Weights of a small mixture-of-experts language model, trained from scratch on English Wikipedia.
Experts: 2 picks a token, a sigmoid router.
Training: 644M tokens, 4536 steps.
Below are experts of layer 3 (counted from 0) of a mixture-of-experts language model. Rows are named down (a neuron's output weights, with its number) and show model dimensions 0-191. Each number is 500 + 25 x the weight over its row's rms, rounded and kept within 0 to 999. Numbers have three digits each.
Before each expert's rows: "raises" lists some tokens whose logits its average output raises strongly, later layers aside. This comes from a sample of Wikipedia text that the model never trained on.

# expert 48
raises: "hor", "hall", "door", "le", "je", "core"
down0:520474455474493527545482475484510535526556490483486519520493523459494515482466474484530502492512484516514521497485494500462504477484488485493530512498515489493543558486492468530554522496538538501544502472505536531519499504490507483508513465511498494470489530504460478542476496495475503496543499460502547475478489504514472496474481516476508501464524513453509478514463541511474493446501501453489507441534518449499522545507520480533530513477530484475474472528499514470461467488521533518515527520517515480460478505521507503481502496534477464491511547538530528493458483548503478494
down1:515515500475525494501498517510471503472521485540512509496456501472501475471528531552497504489518480541490536471504536525497497555505508533496518487460535454485526463469515495494486499515499530488510484494480420556504504470467462516453521514468508512542512482482522502471530514523482468523505452498439485509487502471487464492488474546505495503498538532485517502523482535503537495512512528509499512477476539501479495525533501579497500521487523490502507519461492446470501504497558505490519502489524509494530513524492467477501473502487482506486476527452512539479507465490509458459
down2:517554481505521497472509494512502484477505440505514501476496475538496520510504460478481492495502506503505524441511522511514472515490485496528527518477479464501485483541517469515497468455465503459505515487478535473480498550490446510488500473530498544479529524510475491479507470504485513532493511479561522477463442499468491485510502535510499532505496510543537501515463549521513475493581533489500462494433513464500483512455507516496474530508522490494529497525517516467519528463566507479498512507477534482483497488533514487492511452513483520531499496492501543503474514526504506532

# expert 65
raises: "ca", " (", ".", "sum", " ", "ly"
down0:499499503492487516462517475502512528480468471498532474476485467494536458470520491492483549491545453491517443514511486541472522520510495527525517522487504466503476547535460487460513486498501485508500463511498497547483480496491526502465497502518525466521495516491510488472470516492521496495520508485490471483500484504546501470503508495508526509494541493475486469520520535492505510493535481501473538511491520552536505473533504455465499484501519494495478573566486518514475522487493530419528502516500492522494468541474508559465472484446516505504491512545510497456554512487509481492
down1:536534498523485536548515510499503459490511491512517486460489498439465480503525515509461456515514487495505537509521486462478475476462493480537537459489502496522501561533491492484474491554506484496493463470535466515482503504514482512527487488538502486532517528477565491538502531468523532469500539487482474506520494465474443460490548501482484502490527459536497536527504448547528516502511495509488509498504475504490532514432461493510481484492512491513487498527491584482498478479484493469509496492498510507510470494549480491491531497505483519542483490504512521516485520499510485477
down2:509541512482531476488461543476495498526493480528484532536492489483494451466483494519489433501485497439520516522520500515505489485528532488536492513472449502502499471471472497542480460531501515493510503490515515481436494531511521533473523495527487514482483495510464493506509517504558492532512508494455510513535506483468537475493491491539463461523513523514521471473540528511508498492526493498506468512498492498453499501481519441437515528504470455538502490509519497522473554501473544477501531493522511532532512504467489488477467510549484523503447511476505496485467534514530506509

# expert 22
raises: " &", " with", "rum", "der"
down0:536513513513480512539495518506466484474491511505424478502505501489519512535519513505494509477524505476482544510493465482535509500520503482515482485559484442477522543513519475506483469549485485518556495445532536504514495507533515488543530508497480546535527512468553474465520488512479472497493460473484454483496498501531485508524516508523490504518455484480478506467496487495527457513493540519480503514489494475451502546473533439497523477496493496486516484479510505486483497464508452493493498515501548516523449469525493519496467498529552510478509492496481489472546494535520491534
down1:530507545532524513492417479454516453474500511499527509542506510499510564496499520492476507511543516539470488460488486501480547529513512520498488510507474465436496496513490487495501507461502525506479497498515509510545521493470511474497481489491521492537503530507551461489480513464498495508463481493531490477511454470512498475482499463507508499532496514463485514540449549488507522505487495503488447523546483549495468477523521491484498543526505531478517481522503514502481475502509512472522531517535509533484483490511477512462534494501459495533495507500457504485552474439505534474
down2:534507469507454510529480515482500521519483540457491504534507547468522515477477572560471536500457523480482482509535470479497514479471456490490488526462502508467466501544492459532494523457503516510497515487486491472533458535502463476474534554501486480500500482511475506483507494508502531464493509490520554506487486516467480535484496552500470537479511508516497514492466503520493519512505492475544499509492545494487481500548474528488533511515520502530475531468501503490531495508462514506534515476486479452463492532504504545512507477527483510499467510551479458527523477459492496498

# expert 30
raises: " it", " there", " each", " he", " both", " one"
down0:515534488544486528575541518460520484509499485477508518508458530507498502511508468468464502485501517516523512538514482488480512529529499427488443483524524510498497470480518508510514533526507488521498528490477508466489539518467528478522522509558516459440494513510479508503480523516441501514461470534545499478524506525476490511515494510493540511538557500506504472512524507493533469453484520519480454479514459455495495518490493480552494513492480489502493457501505467465499507509495468530494497510463486540494466484488450477516479510495497501533507499526543512485462472510485483512
down1:533552498515482477524502499536459515514507536580505527487508512511522527524528503534510526487483482519530500484478483543450488478475512519510495509526499488496540460482499474478513499507529493497520546488472504489457462485508491463465488485468489478521481513497521519502479472499463490492505487453500527482530511524514479479469498488484574497565512460482465461535464460522532479510489497476480492499463526498501525475536486477497500514462523469500476498516533524503518505522484460571455502494474484487530511534461517471493485466532491515513531522500460498496478546509500487514
down2:473524525527490511468542523503497485496523524514591484481483493500490475493515496477467529496478512480472543511539514507506477535517500528497508515525486460533465495473514507476457495529479461499461524490497525493472514459474461478492510531535550537510471510492488491517494492492485449533440516529445481454552482513481500514509479539507498539453496523490539517479539492520525507509493507449475507487488522507503490508495480498551488449519508536550498518507524496498524457483491486517548478458508496502528494523523465514462533508529477483517485506468480491497497504471515512484

# expert 75
raises: "ł", "ğ", " death"
down0:518512461480496486506482489527523492478516514499538514454494522507538464549494526463516488527507439485492529527473515465492481488501499496506527516456493476480516519486475550476485533498482468513476503510492528484508501481551510518500459541500504526511502500506497498502535438498550509480500525509538510510520455481510474471511469510492480503509504585495508504531520469476529469503476562516558516522495505495535503512527532487484497494497435496529523516450477480506495468465528477519478515498504447546545481531514501486490450493471489485505484498498492510469475456514523505477
down1:513551471509509492486485497489485483505501465535480498525502488494492473501462520515452483534504498492503546435516502500518497536460527459494487473509491471467534534501505488504528548469453485528480558494476491499419472512517537484471514465513512541550516489520458481526498453519504517541509454499508544513524527516512464512477522484510513535522495485502497480497508478505498492526483471529500477533561529486504502479519536508506490538488496511509474493474464481477488456469479462488470512512489464488513529547505508520501539525522490496484526442507543498483492528497495498521
down2:513524508522533486498523567524477502471498503534450500520521472510497485484478472464488468520498470496513500520484484494512489509514501457503475523510541514495529529504484483554495526521527505461483451503499479477524514557525532490517462465498492466503508504496511542494482511489517464519502519489508504506512485485478456496509533448462551503512518526512467491463511500507467501507518516500536479445522549475519503500481494530503523540550488493559456479467516482474499476497461495498460519479511492483482475480497555473522445484495514530504490475481482561531534456520502501532

# expert 33
raises: " and", " by", ".", " &", ":"
down0:531446476527483523517508508451532496449476523505488471491521493470526530491502569494464464484470504521533498499544541497486513502522519469467542490496532470498480503482507464482534488532510485502475478508511504482545457506510515478514526547514512494491487475475465517548568478518486557465487537494507525465489514479515469495494499493490539492496511495544493486489470463499486528519518491485538500474491500474488494489518511510513559470480540498450485477495477468502520508482518499508479498509516481503473505477452479492501521543493479521541544530520500475476480526506485450552
down1:528501493525521527466469487496518533509487520497479494535505472506513429475505490530473534538527562480541502510481540500492514476478558489505489497503494492537577556446470506504485480500476490493488498474509471495515514503515484486493494493497525522527489521471527469513491542483449525531521552501473486502521527501502505549501486479486450486537503517485522491481450498508517492519512532538461505498490486520502481452505516490511517477508531446498484456534487482468490487499512525495498454539517491514506474519499491494482459460528479491521497438483534506538458479509487496487
down2:499509509510475503521503492486506502491476489461521540528468498535506496555489530446505467501483484474482507529478539501477511461495509517487519506503488480503463488535473462544499556518493546492472507457512507505495482537472511460471488525504479499529558543489471476471509524521515478524470521492509465513480435547468513469508488491515479524486492518485535502455515494458477512501486488448487489538500536492511530476512513493498511526479518516480476511485512470454533532477493523478509492509515487529497523526517546528436492527507559523482522529475526511504463491523520440495

# expert 46
raises: " etc", " or", "hang"
down0:552483489513570472432511476500510520529473500523486481493546518450454501510462475497488495512497487491508467516489529499480507504485505494556533484457459494475484539501523461493501525444482512531454528534495502487482476477519475509474497494461466489483480507477484532516479508508459492479499473506506479534503462495514475522466525505498475519533568491478508506513508478498493467513506514527493526487524502518546481514496501516513471550515532504444541526539485523466480504476497533520452497489476502503515509528496473547536507526536467520501471514532520507495487531492497495547
down1:463508476514514508489537489517495528498502501489530441501512522507488518510544445498481539539472492517486538514495499478489506454450499513574522503467527547482536483517532494485496543508528516476531514501496531504503482492492483511489483523511471484499506497486518484477508514506569510510466481488476478519510499465492464445485488550467511476506473487573483490482480524451495479499524511465485519509503492488500501489516470491444513471519479501498543507507485506470482502526478431508520489558515487566507523517504488522486515513489488520499504434512523491485480498522535516465
down2:457488504513496501458494505518537510551510482470488507495485513493528476533474500514527528511479506534484463505491501503513470501505492535530499521512525488504502502488477535494491519480477535425488494518473473500491466481500488531491466510462513534511523530495468524490484505456515543499490501522499468470471485489528449508503524494497528503472495519537483491480498491463476491532496463544501549459520557522490511493491488468557505541560515533523499493522478485516508473439461451528528524520491504519524466468547450485461504493497460495477552475523502492531493494528492537499

# expert 41
raises: " the", " time", " each", " times", " later"
down0:505549470478496492544525496488460503505475467496448494473559504479479511495487514500483498474466501490485522493470508472492530526553521487525475508567452529543499516472533496473469482463500498507501481496482486517490478478522481511533507509555566505561491489511465483483510466530443530561513489478488522501480511542434525493503514489484482481506535519507493503471451544532457500499517476481485509465481506488487511506484499481516489513478493492496504513496467501505479506521467528506507515465497484542525507510481473545525484522494517552530510520513496526515480535479489536476
down1:508545459487466487481468482523535508504505515487530516491481545504496461485475538490483480488524476489497509477467482525523481488521518520473545453456511456514485477543493471499502497480494501507506482527431474527502482507530497513492484507505589493548517509460461465523517506485460520485466496529490492498504495479504507487489533503511502503479548503513508504505532498503501471484466481447518502493514489525489531519501538560520527481490501462472547484465472509560485480497455508507513504515456531480478524495495522490512481492491476553502550543510494526480529505521485498555
down2:526456473477497508463486479491469483504506469555473505512514463465507478503485484489523517470496461515544473501458464531536512571487500484519520487503484488565480559505512524525483476482521517515515482547538505475519482505469490469485523482526505509480551498489487504498531504550513518455522472510498505499550506511521464478443483505506523522522464492524490508496491529505463501458511518476476457537509479524517519456511528498492504443520512477536485501478548458513521482515552497507527504499502496512475488480481486503504474508491523500524527553546474481473497507485507482469

# expert 25
raises: ".", " and", " with", ":", " as", " by"
down0:465499494488485517472522478564495502527525495499551478487468516486533520536487498472456492463479492484447500481510548511440473474511480492488496517520464486481495508528480512476532494527486529526454501511535532499449475521518503460506489468490470530518480501515487516524535489469481552492490487494512509513500490512537537481511506454467515566497495486469499479508493478458468519497529487496533505485492490551487466508515478494480468497494498449506507508524472518524488495528471492516479496442468505538524529477489522551521479505506507519502498536527532530493555476527533553510
down1:502498518436467496494457514497489513520465484527487507465520512480509489501482536502488500483535487473479496503532477503492526531482527515542514524488527525513492490528483486497511496531491475505480517484513551507507474484475524500486512499501498522467496544491532503536548516489503528498494521557510510515506504506529526503460496502469498479507483525458544538499510480489541496554533451505490430497488541525525506487537515481496477485575512527531497442465495480479485452436467497525501488495478482511525488487548461476456497526494499476447496472472486522486526464499518527472
down2:537530490540529487536511516516516467514471502510589517496520491501485520466494462530540480508476525507492513461528521468472468468526526494490496513527504467525515468532518505527476485514552498469517456465510493487482498470464492484452517509460512500475469511478498488466528511533475512472461542500482520515479521512515486485496479472513522531497529495522493460516510497496530515506527470500515439527521524497486529474475511452517484528503489515461481520467503533512516496473490494477516502513473532517455511537486482493547458507500493549487501513506461489511464503537497428532

# expert 24
raises: " latter", " first", " same"
down0:521478538533483493487512506485521499455501493473483534506532498481493477524500465558514521489583479506493483504539497443509477507508467525525468508484470487439501444509504505506456465491510521482490563441455545516501530497460500503516469485473499507515489502495486471476504506478462458491473501520446515491455497515496545499562512465511516459490480500466513496521526494533509485470485483505520517526512546505519498496495524568513508504523525522511486487472532511495523492518519532481489522509528461525499533511517510512538497490502476497504479500554489468507489485495479510500
down1:480513493484503501436553452500514517497484510448520544542499515509468505546490500458482488462537494538497505501507493533484517497483474459510505523490499542482537488486507492519488517468518522505478528479505439504535506538510530463471478523516536493482499478517489524469460503524454503516480554517519530461551495454504460483503456486467512486479508476502509487494429467514527479483506522519492489496505530508495505486543496499510521472530526516514510495482516502490448534552503483500492473537491489486465521499485480464535548543473473480508522496516509484485500542488510533510
down2:526507489501496519488512480501489484529514493490550515521487490496515496529461491529444510476545491483486546534521474513525480575475465503488510504511479516530484481461493506509498470496473481508508521534520480488505481524481487547475560453488525502518478482481490492469526487503465449510509506521550481507478494533511507501470485479475479485507482527510527538462500500520512439503506537493466504487535494452476501468468510503487467496477498500462514541526536479505460482449523495514552463491487491573524505475528494526469517494553484514531537493478468520495496531496531512513

# expert 39
raises: "====", "===", " view", "==", "Scientific"
down0:519487517492512497487560468535492513513482471501495494480495471489504512509474531487468544468490481461559484538499493518473496495515556481513473507497483461515479488455512516483485485492481473473495522504476523549544486516456479475478496466498537449548524506486488518508470501498517507544512540447510470485485502477557520514497531536482506493528497495487473504515487496526513509542534487540453503522514529519537498518512481505502525521448499519543472492480517513494498530456472504496472513458471483493490531510502544498429524478469498516509491463525451505474522481535496537499
down1:505490515513510496510490493540497465537500507502488506478491444449519500535515538527482511459491492445451480534515493493492466519504501489526510512523491519494477470530523445514500532490573547517486484527513493500523502497498483512527503486467478495491463512503451481508506508486525500508570488501444537509478493492477469479505482539510523456519450433463503471494478521503494441489515479535512517500478492482513493511467521562494486503537473506509528482507473512494492518509489454517498490503520506504518529496464512495455520541528502484510467519506529518501484510481527559550
down2:500512487489489496513506547447507506470518551486470572472480534497477504527486460487523482517448530514455549524498479451500538529495490504514511509502493503471504454495494473537481477473511487475539521544479482507488438519553531506516531505512527488499497541495540485528493505477512452506509503493489499456499515510528464525499512500516533553490489493475481523520493482498521511508517538515522503493507501432488445513492469516480499482489490478463490488485537492479517519500566512454504462463498512512508480489516507501492513500539508521506441494506500490445541488511485524489

# expert 4
raises: "ous", "ural", "ʻ", "shed", "yu", "age"
down0:530481520524531502496488459540506544503511544531463506513506508513538489504562475530483442503500508514535496485498429508506485527537467471532480520537482440483513501494525512497500514512512520438502489515528505523463500516501473447527491546506481470492499509511516510479519452497497528470486537469487492492466502497459460527545504517463497532500477483524460497507498453483506497514527479461529475555486502523528507490505487514501492503509458500500481476500487519485495476480526500490465537493571501549480502511540501466490524506491494507466498494503477531501500477452470536500
down1:493538529515482484488509518498516504433506481533493521480533468515478544533502458484487516490474516522522486516498509475501499543488511499503493495451478498556470497517529521527467527503510503537488529513484521535461487508481487549493478545491488528499494467462510511466525501501508511561464488519492525488439527437527489500503518512481466514506529453526519535495521433503514519503491530517455478499480430511505481465534540503527528541475476535481437479504476507491489536545499496488479513484498493516480490507525491536525465501492492500490482508522474468484490506487499496470
down2:478521518505543491503530515513507492514491505523507481546531541502477446477503471496485558527510528535487490460540504502499546531489480488471517482533496519560464545482445490501512485510485515474472441459476556494508460519501477457508507513520509483501499462456442461485468460542505518494509496426529489481528517513510474508532507446506498513487483487530514496517459551493520476516450499464476482485513511483524489521492489533519476509471498517502484492516502497515524524491475501496511521532500496511516501502497473504468523514478483540515503526516455492492527520479515492545

# expert 79
raises: " with", " this", " following", " while", " but", " due"
down0:504523503501516488503481453539503486527497489521501496458552526463494513498489492549459486518498472486468512502543462519496468412492477488506518521463483470498495494554540502493482535469521470490503492518467499515498495505496517476525537514537501506504485486522553551496528494575524496515509466555485525482479485495522526495513477523522465472495524501497530478509478519485497525500495506505499497515504516528469464468469505519462486461455494521535497509502497476506513436494516533498477491450496460543515487458513531506466491497476525500474497467490522560495542494512499506517
down1:479476476528534487527507503467480517448531509521489524512485491513508502522569506545510497475471476490494510494495426552506495490508463552509474502469480522520461522466515495524492520499508493487494534509523534474504527483530539495502527505508511502505517473501486512495502502555482493473497407512504489504458470515509450480492533529519472521523496506526507500506455535504482504466457527507523509532530472525508493479503493465504461510500483499496478473495522493512516516462518488513464531453466532536485536513455476521515485502478491477455531462526484513506538480481478523547
down2:542503500439488510503499487488538510495524519510516565475472501506529460460447500514496458473491476479503506464492528492490511483514519545474521484505531508477469546486475514522490498486490494510556520534471553541510511508543495505536549517515515509471450500499465469506550534517484513481499480517513507542492477488504474509517479534465496470483459507519489462505520506482520522486527538479498528498493471549490480538484472505518495532465522494473512506507457479442490495495500460496553468472511520481476468505523516537526495458489521492477519488511518515487531457505454496493

# expert 63
raises: " organisation", " movement", " collaboration", " services"
down0:485508500492537493488489494491476512468523500522489432486522520526506475519529511516527530496526508508456515492495467490523495518541469534517476568485467490453507497483476519440492507460544469495535493477494477482511482505464488502514455475532470521495524543519496493523500534523495505459551510493501502478492533535487479525516483499547510489491454520479481500508447521505505538486519506498505470464474477491464545500491476496475504543481526499449541522502489504465479509568444546491501486479495491465523468512515484506532487531488507526477521488506491509520540474515515552501
down1:506504471540483467547481495483480522515548487551481493511465483491519498532501478489482520497460504513475534503508548526479493495497478566471500487528535486498447497513516486503503535487499483471489517482518491517491471487528474482484541488528491517534472491555508480487539482537493479502499502458557481497540495479508465498524486506462474512466495511535500492499462494465484498527445520483499503474516512485492473503527513501506553507501509486485512515519467542454499534468550489519504451494509475505527475515513503526473511540468546522462485531535474479503498457498432538520
down2:515492548483505464461477485509504509470526507493509533478498475498497549464522505488495509474482484469477524463501515491526483464538517533494539463505474543476504520554528497492505487456474470510497505516533510481485545535495525489513531495474508509479475514497499468491517453450490467541498499490542460516519532472494523494503430552476471489519433520504490531515518494508483530495520489529499485530522531549491516468483479507479508483488554506533484496467522508533526455485547466534500510454509522464497512513521505495477486497512509533461524502491486518506480453478486543496

# expert 45
raises: " the", " his", " one"
down0:488499506473503518537479483501521510483520505528543530520497513514469524475527547529524473489497493499458501476493481484489499485482482543489491468501460527492458541506465490484485529494491528482497487495484502514494494492522466481535480486561489493495485455471531452552493516490478513513477513543539521474480503546448477495491500535472514491509502429494491505527506498470494479515489493503509517501522495485520530442532509504486544504562553538467491479482529480495485500508542553466540431487518531476490510522524511482520466475497491534480501508493521491488522504449498541473
down1:580525499467516512496461532519468493488467520537509527528503509491502503511478479495547495517473506475478497517489473503490484506497501514534499480529532537475488479507527485526483521486465505488511504470478486498554545471513478524490444528515492513508468472528533526485504499495494515495447497493487539475506480542465523521457484488460526546479501547464484486492500495508442463506527541520488475470503475470495508483525531501510510505488477509491533477507521524489504490500457481517516437513480479524467561521500519502475522532532550483508496493472491499565487471469475515462
down2:498554475506514446480477509535525502501470480499524552530472500527474473509510486454454490523572518488504491472510455493431522494504479481469463520495530470481483476463521527500511524537538514562486492491470541476506515512488472488528536501497485474519532503522500522502493505481481502460495542547496466482505473536478526491546509501476480504503539513511513509499491476438508485520484536524465478470510498470499471527495503528528491497499520501523490507529482494529474497523478535499499459494471499449485456477495496547498514450528529508512502480518512522527485525492518519473

# expert 54
raises: "==", "====", "\n", "-", " to", " and"
down0:517466558517507476480527496518489500489497490499507487529442506492473496491521473466505513491486472476486503497435529543499519499482498525521482528486474501485488502497512486496522481519552477513488481490488471496497504507465477464485469426479468493511560528525492487498482525487520494477545469524541478547493458529524470462466500481492482490494525514498548504514498532506529560528483519545471492471524490541449514547469471520478479527526478465533513500491520497473489483477502500480557495493487476506526533549493539509479481504510515526517507510541504539517462491546505486501
down1:468489500457466472510494520465505512540488523510515491501480483468472486493537490495525501515472487499483483526498506493526513524495510521566503507539528519510538480494519467505514512479478513472491519531483521478519496511495480509496493509502512511477469484486466476503508493461503498500488537465472465500483535523429503511503506450501536505462465508485499533499512509528555505482485515489459499513552526471468564478483450496541509528495464503519524540514495497464520450535492502493563506478489477488517485507534446529479549483480516459492535506503538513568489459456501509516
down2:475494493492497537511488474531471512508495478524454512499506521509506483508496539493510477538460540481490495535493506489511479484472479553441473530550523541488510503469552497503473507468454505478453501484512392520530478510537504491482515525479510516492547486500513573515517519482490508496488502504475524513509504468440512496490494500520494516478470494535505502442492513546477510473494494454481544493492507524519494476492493472509453518535473507534558493525492482550515523499504506503498496509485466537531500489492471530500485514502508498496474480497468511537484519477474513523

# expert 31
raises: "get", "gue", " by", " people", "der"
down0:506482503522455528523504471490504504481510459484450494509513520484461514513573526471535504515465480521506497464507513525534488506464484517479539498496524486511495485462537506517481471507522508523480474525483466543520493506490493495489480540477484520509523498492485490513457464482498497493486466494518522550460530489471473545526509494530470519511512504480523507466522500538502528505502508510530533536524490526488486458444535537443499499479462507523494478471531505518508479510534517471462491506495453466532478504463539487515469485480513496506501553462446553462527518496499538523
down1:477517502517503488500482451429534471508517464455489480488467524500494485518518459515482530521500491488500500518469509506546526514458488490477485496507465520554469523505459521496512517491512473486507468501442515526521504484483501446480496505508499451445533538540488491465497554506481544533491482482482519488478465480514505492520520501472504465541559472489517504478523526562543544485501476522533487467522502467478500474499514503481516539517511506489532497509515519498481477502552520481528507486504504515472515553449512524521533482471519477487490527504494465487508512532518519492
down2:506490515508507479504453548506510489502535497518444542534500534464516530453495524503462491491486510501540512489485491489474494544511489494535494502455498489494479549508503523498520464513508519497498509520516494483466489518517493523475507545485547501466500518511521494487459532478534535445503504494470510521498514502452479450460481517491542516480467489465485509546512516530522455466499491490483451532538466493522506515511513521479462484505437541504451507501504507533528536494528534508503517493505516477488524522501542485474490480535505539497535504505511447497478440458476478501